python train.py --n_layer=9 --d_model=512 --n_experts=64 --experts_per_token=2 --d_expert=256 --d_shared_expert=0 --activation="swiglu" --moe_layers=[0, 1, 2, 3, 4, 5, 6, 7, 8] --router_score="softmax" --normalize_top_k=true --routed_scale=1.5 --balance_loss=0.000554 --balance_bias=true --init_std_router=0.0211 --lr_router=0.00243 --vocab_size=50257 --norm="rmsnorm" --norm_eps=1e-06 --tie_embeddings=false --optimizer="muon_variant" --lr=0.00468 --beta1=0.95 --grad_clip=1.0 --batch_tokens=262144 --seq_len=1024 --train_tokens=1289000000 --steps=4918 --dataset="wikipedia_en"
Below are experts of layer 6 (counted from 0) of a mixture-of-experts language model. Rows are named router (the router's row for the expert), gate (a neuron's input weights, with its number), up (a neuron's input weights, with its number) and show model dimensions 320-383. Each number is 50 + 15 x the weight over its row's rms, rounded and kept within 0 to 99.
After each expert's rows: a language model's description of what the expert responds to; "mostly gets" lists some tokens that are sent to it at least half of the time. This comes from a sample of Wikipedia text that the model never trained on.

# expert 36
router:41 52 38 48 48 27 29 46 15 60 43 59 46 50 36 56 34 24 34 43 68 63 63 39 51 41 39 48 60 68 64 62 59 71 53 19 64 84 35 16 59 36 29 54 56 42 52 54 44 18 30 49 44 46 54 27 53 37 43 42 41 43 62 56
gate0:44 65 49 43 31 37 42 46 50 59 03 61 62 64 89 52 70 53 57 34 55 28 80 59 49 37 64 73 46 59 65 77 67 54 68 22 60 51 41 41 53 80 46 31 16 38 54 76 43 61 53 59 32 47 51 49 23 33 33 53 40 32 62 58
up0:55 33 55 47 63 40 47 36 43 76 71 66 62 37 59 66 82 71 55 42 43 58 70 46 41 57 54 47 60 70 56 48 33 60 37 50 53 40 54 62 32 54 53 50 43 45 50 65 48 52 38 61 38 32 59 45 41 72 43 50 50 45 39 45
gate1:63 35 37 57 50 41 41 53 61 63 53 36 53 67 68 56 37 21 43 38 45 55 38 60 43 60 39 41 47 68 38 20 38 54 69 49 91 51 78 51 56 58 37 54 50 63 55 55 47 26 66 64 46 54 59 41 55 65 51 50 51 69 56 65
up1:43 38 28 51 53 53 54 59 66 72 62 57 33 45 59 45 32 49 41 52 41 50 43 56 49 32 44 57 55 60 32 30 38 27 83 55 70 46 37 36 42 53 40 61 50 50 72 55 74 26 58 63 51 58 58 80 29 55 46 47 59 62 69 37
gate2:42 49 65 66 39 73 38 58 60 37 49 37 41 44 33 54 35 53 53 60 59 39 32 56 61 35 54 40 40 97 45 48 41 65 28 47 74 56 00 33 39 41 21 48 47 55 39 16 51 24 28 47 75 17 17 50 62 49 49 74 44 73 67 44
up2:26 51 65 77 50 53 39 55 46 63 45 41 41 60 54 55 53 46 46 74 40 44 38 49 65 45 43 34 73 53 25 60 35 40 44 25 35 58 20 44 70 52 83 50 24 33 41 28 59 67 54 45 61 73 42 50 60 67 51 56 35 34 51 24
gate3:44 27 89 37 57 48 77 57 28 36 32 45 32 52 82 29 62 70 44 42 28 25 29 46 37 67 58 51 46 59 28 58 55 65 41 51 34 63 45 58 33 45 71 28 52 39 82 32 47 77 48 45 49 62 04 17 64 38 60 52 60 67 02 64
up3:24 56 20 41 43 54 56 38 46 34 76 56 85 67 16 79 36 48 99 67 49 56 42 31 45 52 66 58 54 21 88 53 54 45 70 38 58 40 59 36 63 56 26 39 28 66 21 58 54 49 76 55 39 60 57 72 30 56 58 27 67 45 63 29
gate4:75 59 56 52 46 41 28 69 23 42 61 42 47 57 18 51 47 38 64 53 51 64 44 52 55 53 24 54 28 40 69 28 44 49 49 57 36 55 63 36 60 55 51 17 19 65 39 63 58 38 47 73 49 40 41 42 63 34 62 31 33 59 36 59
up4:45 40 52 48 40 49 33 92 61 30 87 24 61 42 60 66 21 40 75 46 52 33 68 19 52 54 50 27 57 35 53 36 58 36 32 42 55 83 51 74 41 57 57 40 52 36 91 18 58 36 56 58 58 28 57 53 61 78 36 69 75 25 38 18
gate5:53 49 24 51 71 65 49 52 44 45 68 67 36 17 37 25 50 80 39 90 40 61 29 67 63 40 99 50 39 69 62 77 62 25 45 42 31 61 68 56 64 35 59 70 54 47 49 60 48 36 44 90 55 40 58 62 36 49 47 42 35 72 38 31
up5:43 68 50 55 46 66 70 64 63 47 36 52 25 50 47 41 51 29 59 80 42 35 95 59 52 40 52 42 59 62 07 30 66 61 49 44 68 46 49 50 49 26 74 37 36 45 57 34 56 44 79 54 82 28 61 48 67 49 78 31 50 58 60 58
gate6:62 54 71 35 30 73 50 30 51 57 83 22 66 74 53 56 54 33 43 51 63 15 44 44 16 54 51 61 48 13 33 41 53 25 57 50 43 49 37 39 46 73 47 34 40 68 57 50 59 46 64 39 43 40 53 59 40 60 61 63 51 42 27 65
up6:59 31 73 56 46 31 73 38 58 53 50 45 58 35 74 76 32 72 42 50 46 71 31 50 44 41 68 70 37 43 43 57 55 48 54 40 31 48 51 81 61 28 30 79 46 42 55 23 26 54 58 49 73 34 60 40 37 17 50 45 64 65 30 25
gate7:64 31 73 55 68 66 31 64 73 69 55 47 38 63 59 53 87 43 39 43 58 34 45 34 30 38 42 71 51 55 29 48 52 42 39 60 44 52 25 48 52 68 38 56 59 53 58 51 42 63 47 40 37 78 40 44 45 54 54 74 69 42 33 60
up7:44 43 24 59 63 50 57 58 68 27 46 42 57 70 52 33 44 00 50 43 51 47 66 53 51 46 25 56 43 59 53 39 55 35 45 79 67 70 47 52 16 61 47 54 41 29 42 57 54 52 78 64 52 81 44 44 41 32 40 56 43 38 37 51
What it handles: Prepositions and sentence-opening connectives before a noun phrase in narrative prose, mostly of, in, by, for, plus After, During, Despite.
mostly gets: "After", " During", " After", "During", " during", "Following"

# expert 41
router:72 31 31 54 48 31 36 51 73 52 64 25 34 24 46 59 45 53 57 29 48 64 72 67 69 63 44 51 81 48 55 55 62 72 52 46 50 98 19 52 47 52 45 55 54 45 49 45 57 67 35 54 61 45 66 63 40 60 64 42 43 62 72 72
gate0:74 29 68 43 71 38 52 34 41 45 56 24 66 51 80 48 73 36 41 53 45 62 27 58 53 37 35 66 51 47 25 46 27 75 75 42 51 65 70 71 47 20 38 53 63 69 97 38 39 52 67 45 44 55 37 56 42 94 26 67 49 77 55 37
up0:29 54 51 70 34 75 45 41 55 38 35 55 46 82 53 49 71 68 19 41 46 53 36 62 46 50 55 45 67 73 66 54 48 33 40 75 28 55 49 61 20 69 66 52 41 38 25 49 52 44 26 59 63 53 36 63 66 37 38 42 26 43 63 64
gate1:61 33 73 42 47 64 37 44 15 38 60 46 26 46 51 25 43 27 48 42 53 56 51 28 39 55 68 63 62 67 40 51 60 44 67 33 55 18 30 63 75 38 83 70 51 50 56 52 56 62 62 63 40 53 72 70 43 62 40 61 23 65 53 62
up1:51 36 22 48 55 64 34 51 68 41 32 37 52 54 46 65 39 39 44 59 45 56 51 54 64 58 30 71 36 71 60 53 60 63 43 28 50 53 36 52 37 60 35 63 62 68 58 49 54 48 15 60 74 61 65 80 48 56 59 33 17 32 42 48
gate2:21 25 55 61 58 29 60 42 41 52 22 34 47 42 68 51 45 57 68 52 48 65 45 60 36 64 33 55 62 34 72 48 48 66 35 59 23 54 69 53 30 53 52 45 46 60 83 48 29 77 57 30 63 58 33 70 65 52 29 42 64 50 50 69
up2:36 53 80 59 56 52 57 80 47 54 40 34 44 32 54 61 39 48 48 53 35 52 52 43 36 62 28 52 62 43 46 41 58 59 60 51 42 45 43 70 37 69 43 47 49 62 53 30 28 51 56 78 65 39 72 54 53 47 40 61 66 43 47 44
gate3:34 47 65 28 21 58 56 46 61 54 51 40 29 34 20 74 60 18 65 62 37 41 49 61 28 70 51 56 43 55 35 38 65 67 33 43 56 48 53 30 40 47 14 56 27 52 62 68 52 42 77 64 54 61 60 37 75 42 65 53 41 43 69 18
up3:84 58 40 50 47 75 56 50 28 40 91 69 42 67 41 42 30 61 59 44 38 60 44 38 26 25 38 50 40 53 60 68 40 32 57 45 73 55 49 62 53 66 74 33 71 27 59 46 48 60 58 40 21 38 53 59 64 49 42 57 42 47 53 65
gate4:28 60 74 55 45 50 53 71 47 60 42 70 35 72 81 61 54 33 54 50 79 41 58 22 55 64 51 32 68 40 38 75 62 76 46 44 39 76 87 56 28 41 36 37 60 68 58 62 32 64 77 52 64 56 60 45 47 59 69 41 66 14 35 62
up4:23 67 74 43 48 49 28 34 47 28 33 54 28 32 18 60 54 28 41 59 39 62 50 38 53 16 37 38 57 43 26 46 43 63 50 55 69 42 77 56 28 64 63 49 50 61 47 64 52 41 42 44 59 20 55 52 13 50 56 44 59 49 56 54
gate5:69 77 49 44 46 64 66 54 39 46 73 48 47 42 44 62 45 44 30 57 52 70 53 59 32 34 77 67 62 23 52 45 22 42 67 30 46 58 42 59 46 34 66 37 54 52 61 37 13 60 44 43 75 42 52 46 50 60 46 12 30 36 59 45
up5:60 38 79 43 59 44 42 53 55 60 67 52 66 54 69 43 39 57 36 45 67 64 32 72 55 60 46 51 63 44 33 60 34 73 62 47 68 75 28 60 62 32 50 28 86 47 47 47 56 64 44 53 72 54 39 29 47 83 69 27 33 37 56 52
gate6:53 51 54 75 66 20 60 48 54 69 35 55 52 38 38 83 69 76 71 79 43 53 51 29 21 48 81 67 38 80 39 43 57 37 71 43 69 51 37 75 39 51 38 33 22 65 24 63 39 62 74 82 37 56 29 37 82 55 52 47 47 64 63 57
up6:25 58 61 50 63 66 32 73 38 37 40 30 43 44 70 38 65 64 57 63 52 20 46 49 40 35 42 68 89 55 27 44 29 31 51 66 59 68 45 72 31 63 55 48 56 55 50 55 44 60 59 50 36 28 46 37 22 35 43 67 40 52 46 44
gate7:34 51 55 45 41 34 81 21 41 25 62 56 45 41 63 53 26 68 44 28 19 27 39 44 54 50 43 52 52 56 46 73 64 80 65 62 43 44 32 34 58 68 68 59 61 25 57 36 29 36 57 36 50 35 56 47 63 71 57 46 51 44 50 43
up7:76 34 32 42 86 62 47 41 42 91 44 46 50 24 47 59 40 59 51 22 41 78 55 52 54 52 72 36 36 50 42 42 75 28 35 49 42 60 51 41 47 39 33 61 00 61 24 37 59 73 44 64 52 59 72 57 43 27 48 51 62 63 33 53
What it handles: Subject pronouns and relatives starting clauses in biographies, such as he, she, who, they, plus surnames used as subjects.
mostly gets: " he", " she", " who", " He", "He", " She"

# expert 9
router:46 65 58 53 43 46 17 29 61 39 29 19 27 63 43 72 37 42 42 56 39 46 43 44 77 62 29 66 72 32 49 51 42 35 17 51 69 99 18 75 41 46 49 26 62 72 56 42 51 22 56 53 35 44 44 67 19 49 56 76 34 43 69 41
gate0:33 68 26 75 32 47 81 50 57 72 45 60 54 38 50 78 65 51 56 53 52 53 60 63 48 32 30 66 62 42 27 09 39 73 59 71 53 39 34 39 22 52 73 46 28 28 32 92 42 75 78 63 50 48 27 37 52 70 28 66 48 62 48 57
up0:94 35 56 62 34 47 51 22 39 38 59 42 56 58 49 67 79 61 55 71 29 44 46 48 33 27 58 66 53 67 43 62 62 52 42 46 73 36 70 37 49 75 40 76 40 56 67 71 66 34 49 56 18 38 31 38 62 26 30 53 33 46 55 67
gate1:46 76 54 49 51 45 56 71 62 29 57 38 51 25 46 32 33 41 29 30 28 42 49 54 40 57 71 62 47 65 66 46 61 26 71 38 84 69 63 52 32 72 58 51 75 70 57 43 33 35 51 62 74 06 40 73 66 50 40 62 40 54 17 28
up1:48 06 51 59 55 72 41 42 37 96 36 49 39 28 38 62 51 44 79 45 56 62 59 40 24 22 29 48 44 43 62 36 51 79 41 49 19 63 54 58 48 55 52 43 51 29 47 46 74 40 68 42 29 63 36 28 54 24 89 37 72 49 54 44
gate2:57 31 55 40 62 61 41 74 60 40 53 34 70 51 50 46 53 99 52 58 41 35 42 49 43 47 55 77 34 61 31 27 80 33 66 40 54 21 56 30 58 84 40 43 67 58 59 55 33 70 45 65 41 57 58 43 23 75 44 58 47 54 51 69
up2:55 43 40 52 69 52 60 50 48 50 59 65 47 29 66 64 41 45 69 17 34 53 39 64 57 49 17 56 46 48 57 65 38 50 47 58 46 28 37 77 43 24 60 42 31 56 52 58 80 42 46 45 39 48 44 39 69 26 51 41 52 72 46 17
gate3:49 46 45 31 63 28 58 47 44 62 37 45 38 49 17 54 37 45 32 60 46 85 37 63 57 67 50 60 42 61 40 42 53 46 32 52 26 43 46 46 36 42 56 49 53 46 54 55 84 92 41 63 49 57 32 64 55 64 45 53 35 67 68 58
up3:77 69 53 53 44 42 60 52 80 51 60 61 59 71 26 50 34 54 61 83 26 68 42 51 55 60 39 61 34 41 32 29 47 57 31 77 70 62 21 39 75 40 55 53 40 39 55 63 79 32 57 46 46 30 49 51 59 49 24 74 43 84 32 42
gate4:49 62 25 60 70 62 24 49 80 70 87 62 43 57 26 74 49 53 41 33 38 37 59 54 56 43 40 48 14 28 63 36 37 47 36 43 45 48 63 50 42 23 73 26 42 46 64 53 44 45 41 46 68 19 60 43 76 19 49 51 33 47 67 37
up4:70 63 31 65 36 60 46 54 55 54 37 30 63 65 57 67 45 53 62 76 33 47 69 31 36 25 54 48 54 47 92 42 60 70 33 49 67 32 57 54 46 56 53 39 28 43 67 63 54 44 34 60 47 42 53 53 64 54 43 27 20 34 67 42
gate5:54 50 46 48 58 47 48 41 50 43 41 55 40 48 53 30 50 39 56 48 56 54 58 60 52 30 46 41 41 54 45 59 41 30 43 49 66 69 60 60 58 36 32 34 47 34 64 48 51 91 74 66 62 79 37 45 44 57 38 32 42 49 83 40
up5:30 30 60 46 59 39 42 75 54 36 48 62 37 50 72 72 57 42 52 67 36 23 62 75 44 64 64 64 33 73 49 43 55 43 49 54 74 73 27 39 49 87 62 61 43 13 45 50 38 41 62 39 47 70 34 60 48 62 50 66 34 43 41 41
gate6:40 56 46 54 83 40 41 36 59 79 57 58 46 36 81 14 60 06 38 79 85 44 33 57 59 44 64 27 42 60 53 24 42 39 71 48 82 51 28 44 44 39 47 28 29 63 59 57 44 38 43 58 35 47 58 54 51 47 76 80 54 52 26 35
up6:39 47 35 73 38 55 79 41 61 66 41 33 47 52 35 67 53 61 39 14 18 47 55 29 22 69 23 52 50 32 43 62 64 42 29 55 37 66 78 39 51 31 32 61 60 35 58 35 20 70 45 32 62 55 52 41 67 37 51 37 53 13 62 61
gate7:36 44 58 69 44 56 86 29 57 69 47 59 50 53 51 31 44 74 46 53 62 76 12 38 22 57 49 51 45 64 76 37 51 21 40 47 49 66 54 51 58 59 45 21 58 61 59 43 71 38 35 64 64 61 33 50 52 47 56 44 42 34 40 61
up7:33 50 50 68 30 38 46 14 69 28 68 33 35 20 32 58 58 60 48 41 37 56 66 27 52 41 45 62 55 19 56 49 43 62 52 36 49 53 39 74 41 56 40 53 43 63 31 58 54 35 38 72 70 72 35 52 41 35 14 33 46 70 56 28
What it handles: Final word of a phrase just before a period or comma, often objects like him, them, city, tradition, politics, or verbs like happened.
mostly gets: " politics", " occurred", " happened", " arrested", " Olympics", " literature"

# expert 7
router:58 48 52 30 64 76 63 87 24 34 45 60 85 59 42 64 31 58 65 19 72 67 37 60 59 71 73 54 62 66 60 52 28 35 51 41 53 99 42 29 48 63 50 39 49 40 14 48 86 18 27 49 39 43 46 38 49 61 41 63 33 81 40 54
gate0:39 51 49 58 36 54 55 65 62 79 31 53 77 47 37 42 48 43 29 58 46 66 39 67 50 32 68 51 46 49 59 66 56 49 51 36 46 40 39 76 57 34 53 37 12 68 66 40 34 90 58 49 53 36 58 64 38 66 37 39 79 56 52 40
up0:42 56 50 49 61 34 49 64 60 44 61 39 61 42 64 64 50 51 00 52 51 48 40 58 67 36 25 46 34 49 53 73 79 50 45 43 60 57 56 55 59 49 55 57 48 33 64 57 30 63 55 62 47 30 55 45 35 62 71 48 67 53 46 15
gate1:65 58 25 55 57 46 46 69 75 55 65 28 85 59 39 39 37 65 46 54 51 42 30 61 62 65 60 35 49 54 50 65 57 57 62 20 61 49 46 48 47 53 14 55 12 33 40 54 59 58 65 40 51 54 57 27 36 49 42 48 13 62 54 53
up1:61 39 40 50 30 22 35 42 50 18 41 62 10 59 59 69 28 43 82 53 59 31 45 52 41 53 52 44 38 44 60 32 42 40 61 62 62 50 49 59 54 72 58 55 53 64 66 31 35 22 41 39 76 87 56 68 36 37 31 45 72 37 76 46
gate2:88 56 44 46 37 68 61 59 43 82 47 32 69 45 48 42 25 48 74 24 34 32 47 43 77 76 53 44 63 43 23 51 56 31 43 72 28 47 53 47 35 56 49 40 52 70 49 67 49 43 34 46 50 10 43 80 25 45 72 29 66 47 62 71
up2:36 42 49 47 53 26 29 35 48 42 45 50 45 62 41 49 70 33 33 64 58 65 53 48 44 24 35 40 32 59 53 59 73 87 43 71 80 36 37 61 54 59 30 52 46 49 50 44 63 88 56 27 20 77 52 57 63 28 34 50 47 47 39 60
gate3:09 97 32 50 55 55 53 54 62 50 49 56 37 43 60 29 34 51 50 53 49 55 32 69 85 43 41 62 81 32 56 45 68 40 57 62 50 36 38 13 42 48 50 37 72 45 55 76 56 43 54 69 30 68 29 37 71 53 84 70 50 50 66 41
up3:67 55 42 58 73 44 37 42 58 66 53 51 48 46 60 61 32 42 48 57 27 56 52 12 67 66 48 39 50 52 53 48 34 52 21 94 57 25 21 64 55 28 64 62 49 65 18 77 49 35 52 58 53 74 26 40 28 30 54 57 69 37 48 60
gate4:34 48 56 41 52 48 60 68 57 38 56 40 45 29 55 44 62 78 74 14 44 49 41 16 44 46 53 63 60 21 62 73 70 51 55 17 50 57 53 67 61 32 66 54 37 62 65 45 52 60 35 72 67 48 44 64 58 52 30 70 63 51 57 37
up4:58 22 87 68 56 80 46 72 26 66 31 61 39 42 42 31 59 31 55 24 37 10 39 53 36 69 39 43 67 54 52 46 59 50 66 24 64 48 42 60 62 10 40 41 42 33 61 52 26 30 55 39 61 17 52 54 44 36 43 53 68 65 49 67
gate5:28 41 60 24 27 69 47 48 38 32 71 49 28 50 44 75 69 62 63 49 61 46 59 65 53 66 71 70 66 34 37 20 38 63 57 46 56 36 35 36 57 77 72 48 66 51 49 32 30 36 60 57 34 57 56 62 49 62 40 52 52 46 47 46
up5:43 61 70 31 37 98 62 67 39 53 44 31 64 68 44 41 29 22 68 64 51 61 43 28 53 51 33 75 39 73 58 73 41 52 86 66 55 53 78 73 55 70 50 66 39 47 42 25 72 49 48 64 61 48 70 67 40 33 36 50 47 71 54 27
gate6:58 40 65 21 67 52 47 85 92 48 47 53 71 48 52 65 40 56 52 55 54 27 45 71 42 51 63 08 54 54 51 73 55 41 31 33 54 49 55 61 38 29 46 54 52 63 54 41 59 68 58 22 57 62 30 60 58 39 42 47 31 59 29 67
up6:62 22 85 44 27 36 50 67 73 53 51 60 68 38 26 77 31 54 62 63 66 00 30 39 51 48 51 06 50 38 34 62 58 42 26 69 39 47 60 41 61 25 25 51 62 55 86 41 48 46 47 43 54 62 19 50 51 57 47 51 26 68 47 46
gate7:45 52 41 59 55 80 34 45 20 63 17 43 49 70 63 45 39 39 36 45 52 38 57 62 63 40 53 65 41 66 44 76 80 80 37 75 51 60 50 38 41 64 52 39 61 64 27 41 31 56 53 42 65 43 38 53 77 43 43 60 47 44 23 30
up7:42 44 50 47 56 49 44 62 08 60 47 37 30 45 71 46 43 73 52 45 44 50 60 50 71 67 40 25 33 48 38 95 33 51 57 65 58 66 33 27 50 77 48 28 60 54 47 40 23 48 62 20 51 48 28 53 55 68 65 66 24 61 40 45
What it handles: Prepositions, commas and reasoning verbs in explanatory or philosophical prose, such as to, whether, allows, suggests, ensure, understand.
mostly gets: " allows", " whether", " if", " ensure", " suggests", " how"

# expert 4
router:61 54 44 41 31 45 44 58 73 28 21 24 51 45 74 54 50 54 38 65 32 31 74 61 55 70 29 58 55 55 49 35 55 50 34 34 60 99 64 58 53 58 42 51 57 58 43 41 27 36 26 39 62 29 41 59 52 65 67 49 46 50 50 67
gate0:45 69 44 31 47 41 51 41 51 38 39 51 59 52 74 67 64 43 31 56 38 47 23 23 70 70 61 45 69 49 35 99 48 46 31 56 15 50 67 50 46 56 31 81 60 59 49 63 41 59 63 38 38 59 41 75 61 54 38 16 46 48 48 46
up0:38 67 30 37 56 48 58 55 51 29 31 37 40 62 60 69 39 60 34 63 42 65 60 42 43 57 28 58 64 51 49 56 61 44 74 60 46 44 83 59 17 53 52 69 59 45 22 48 50 64 34 54 41 56 47 36 76 86 47 40 50 49 71 76
gate1:71 48 60 70 38 46 61 40 52 57 49 42 58 65 67 60 51 43 29 55 62 00 35 65 54 72 38 42 50 83 37 74 61 23 49 50 46 61 63 79 47 63 53 49 62 50 56 48 43 47 75 53 62 39 07 53 40 61 63 52 35 48 67 70
up1:42 42 86 48 51 46 28 34 48 32 40 25 70 34 42 30 62 64 55 55 40 48 61 55 58 44 48 37 45 58 66 64 54 58 68 64 46 30 51 51 26 76 66 28 46 42 34 27 56 48 40 52 44 64 56 64 57 56 44 28 60 50 16 35
gate2:61 53 42 43 46 80 59 48 40 27 46 73 60 43 53 44 52 61 45 39 73 63 29 29 48 49 33 62 68 52 46 43 66 56 51 56 14 82 28 14 59 66 40 31 57 53 38 50 58 40 49 40 23 59 66 51 53 19 67 55 37 49 77 55
up2:79 58 29 32 52 75 69 51 48 32 67 99 52 57 38 54 38 57 58 69 72 56 42 37 46 41 37 55 49 61 40 56 37 61 49 67 35 78 48 12 43 44 50 53 42 63 40 55 63 75 44 49 27 53 68 62 46 65 44 55 27 53 62 63
gate3:46 71 64 75 52 48 63 29 34 55 67 58 60 59 68 49 43 70 52 53 21 59 60 44 47 85 65 62 46 76 21 38 72 61 35 66 61 30 42 33 47 53 52 61 53 42 60 54 54 50 57 53 49 48 66 40 44 37 30 55 64 54 44 50
up3:38 80 74 48 63 52 88 67 47 26 21 63 43 59 43 45 61 43 72 34 56 45 55 30 38 39 70 87 29 79 35 50 54 46 77 51 47 38 76 54 39 41 75 62 66 77 61 52 60 36 50 41 58 59 75 48 62 48 35 33 72 41 46 50
gate4:65 62 67 25 72 38 37 61 58 59 36 39 45 42 29 43 29 73 69 43 59 47 41 56 45 81 53 82 37 56 57 30 54 62 77 50 36 26 55 53 46 20 56 45 85 31 46 53 55 32 54 72 73 51 31 30 82 91 43 30 42 35 46 51
up4:58 52 66 36 47 47 32 45 52 68 57 32 58 67 41 69 28 20 60 34 56 50 55 66 23 75 63 54 37 53 50 46 70 63 65 27 25 36 60 28 48 17 32 45 51 33 59 40 57 58 53 60 22 43 50 66 55 53 52 70 63 28 72 52
gate5:34 79 45 61 65 59 21 40 65 62 81 72 26 52 42 52 47 70 40 37 34 60 52 66 56 72 85 31 29 38 29 58 72 42 76 60 73 42 27 45 67 30 58 68 65 49 23 56 71 77 72 56 49 39 48 44 71 55 47 59 53 47 44 46
up5:44 32 52 63 37 69 21 66 58 29 41 27 37 16 64 62 52 71 58 80 26 58 59 53 40 31 46 51 68 50 43 57 49 27 47 61 52 31 56 46 32 52 65 15 43 53 51 51 43 59 99 74 59 62 40 44 37 33 79 58 26 57 18 38
gate6:60 73 61 71 48 59 50 32 28 57 54 48 62 61 55 73 41 31 54 51 34 39 47 82 46 41 57 45 62 38 50 65 58 51 44 29 68 45 41 71 46 62 42 46 52 30 68 40 45 45 83 73 38 65 55 52 74 42 49 77 49 37 82 34
up6:45 57 79 32 26 47 26 58 54 70 36 58 70 49 53 45 48 55 48 61 65 81 57 28 40 64 54 41 44 40 47 68 71 63 48 65 61 17 54 30 40 45 60 54 58 39 49 97 32 67 54 64 66 28 49 32 52 46 53 59 42 79 37 56
gate7:57 35 37 66 34 56 35 34 54 44 67 48 51 33 36 47 69 66 24 63 63 75 29 95 41 48 54 62 52 44 49 45 60 43 40 72 64 40 61 47 65 51 37 52 74 47 42 40 66 59 32 55 68 64 62 53 56 65 38 36 69 65 29 56
up7:63 65 36 40 59 48 59 46 55 57 51 50 68 55 53 38 53 74 57 56 45 50 52 25 42 49 58 20 39 53 63 36 45 56 49 31 49 63 55 36 61 40 41 56 50 39 56 76 42 39 55 54 53 49 60 43 43 16 61 56 41 22 37 30
What it handles: Plural nouns for groups of people after the, his or other, such as children, soldiers, women, fans, prisoners.
mostly gets: " children", " people", " women", " players", " officers", " families"

# expert 24
router:49 24 60 70 59 47 48 23 60 67 66 74 51 47 45 83 74 53 39 67 58 80 50 67 46 44 53 33 65 60 60 33 59 60 45 48 46 20 80 16 43 38 48 55 26 69 41 50 51 52 54 84 76 77 60 37 32 48 51 60 41 72 27 45
gate0:53 55 53 67 66 44 86 52 48 42 41 45 43 78 42 73 68 31 42 62 60 41 53 48 63 39 68 25 55 57 65 27 83 48 76 46 49 58 54 56 64 47 54 54 81 58 50 34 53 45 41 65 64 60 56 41 79 66 99 56 42 43 35 95
up0:60 70 49 61 46 46 54 54 57 13 50 58 39 70 43 60 34 25 71 61 42 49 64 48 25 40 20 44 47 45 70 33 65 67 43 47 58 53 59 40 69 48 49 73 35 51 41 60 61 53 66 47 41 38 49 51 63 57 51 69 46 52 59 39
gate1:44 38 54 21 48 58 30 42 38 47 51 54 38 35 59 40 30 43 41 60 36 71 52 64 32 42 32 49 50 44 59 35 47 17 49 28 40 58 50 37 56 47 71 57 53 56 32 65 46 47 54 70 54 25 44 45 53 43 70 42 57 39 31 30
up1:45 49 16 32 56 57 35 36 51 21 45 47 50 44 08 87 31 41 49 36 38 25 46 70 54 62 37 51 61 52 78 31 43 47 70 46 45 37 42 56 55 54 55 42 38 33 46 30 68 60 55 34 37 43 41 49 56 79 40 52 43 32 39 44
gate2:30 40 35 46 62 48 51 47 58 45 42 58 89 17 48 76 37 38 44 84 51 63 50 25 54 37 45 84 40 66 68 41 70 39 58 58 62 63 72 40 64 44 56 61 21 64 46 64 23 48 34 64 69 45 56 66 57 48 45 70 51 51 25 67
up2:46 50 51 44 42 71 26 54 37 63 38 47 44 84 40 41 43 28 55 66 58 58 53 33 68 57 45 55 47 41 64 36 44 47 56 53 50 66 48 36 49 75 09 33 37 51 44 82 49 55 47 71 25 19 53 17 55 46 28 51 68 33 39 49
gate3:38 83 50 62 57 11 56 40 53 42 61 46 88 42 57 29 48 28 74 36 75 84 82 56 43 55 66 50 59 61 53 38 50 55 70 53 57 61 63 39 49 76 44 45 77 71 32 67 42 27 66 52 30 38 20 29 36 24 46 38 55 51 65 70
up3:44 68 49 43 37 61 68 79 67 59 39 49 41 62 59 63 58 54 37 61 38 53 43 50 71 38 33 43 66 22 36 36 57 71 30 28 59 60 52 66 55 22 39 63 56 52 63 58 48 44 46 10 63 50 71 67 59 59 32 52 55 51 74 33
gate4:42 38 32 46 48 73 46 48 77 57 47 50 39 56 22 53 53 60 56 58 40 68 26 48 28 36 61 65 27 51 59 61 46 70 63 76 66 72 48 49 63 54 46 58 58 81 58 29 67 57 73 44 48 31 36 73 50 46 47 57 39 43 66 47
up4:63 30 38 39 48 49 32 47 51 62 62 58 76 78 26 29 16 56 50 52 51 65 37 62 36 43 47 39 47 28 38 47 89 63 42 62 36 41 46 69 66 48 62 32 17 51 42 74 55 26 51 27 66 36 52 67 37 54 51 41 54 44 62 48
gate5:37 75 30 52 33 49 46 23 58 55 35 65 54 52 71 32 37 67 40 30 30 58 47 54 49 77 52 62 62 32 60 49 78 55 69 58 29 53 31 50 33 56 30 43 42 87 52 63 64 48 34 47 64 65 66 66 60 47 26 63 39 33 26 70
up5:48 66 59 66 37 33 48 57 69 36 34 52 61 27 70 62 70 44 44 68 43 38 55 54 16 29 55 63 40 50 49 24 59 67 86 45 30 63 55 30 58 49 64 51 72 39 43 45 43 69 32 58 81 51 36 27 47 48 28 71 57 39 43 58
gate6:40 56 25 49 11 51 71 62 45 63 46 76 29 37 35 61 28 64 32 52 53 48 46 90 56 73 38 70 53 62 46 50 63 42 58 49 52 52 65 54 61 52 52 45 34 38 38 38 76 37 49 56 49 58 77 52 68 55 44 31 43 54 44 43
up6:29 51 47 31 24 35 37 57 57 42 74 33 53 38 61 74 34 65 54 35 26 46 48 50 58 31 44 73 72 28 28 52 02 46 21 58 23 36 51 50 55 66 73 68 42 70 61 57 65 45 36 47 63 29 56 51 32 53 31 17 52 62 38 61
gate7:43 40 80 79 53 52 65 57 79 52 20 85 35 18 56 61 73 31 51 66 55 77 61 42 44 51 45 33 57 22 43 37 35 67 55 61 45 48 47 51 41 16 39 47 51 64 47 32 52 57 59 60 69 49 54 34 34 32 55 45 52 25 23 56
up7:42 45 37 66 49 68 43 51 33 55 30 48 30 25 70 56 50 58 38 61 38 46 48 55 28 47 36 34 21 50 56 56 62 54 54 57 35 42 33 63 67 48 43 50 77 46 54 43 77 22 52 65 30 55 37 69 46 52 59 71 28 52 53 84
What it handles: Middle pieces of Slavic, Finnish, Romanian and other foreign names and places, such as č, ș, kov, ič, Kuopio, Mariupol.
mostly gets: "č", "ș", "š", "ž", "ț", "kov"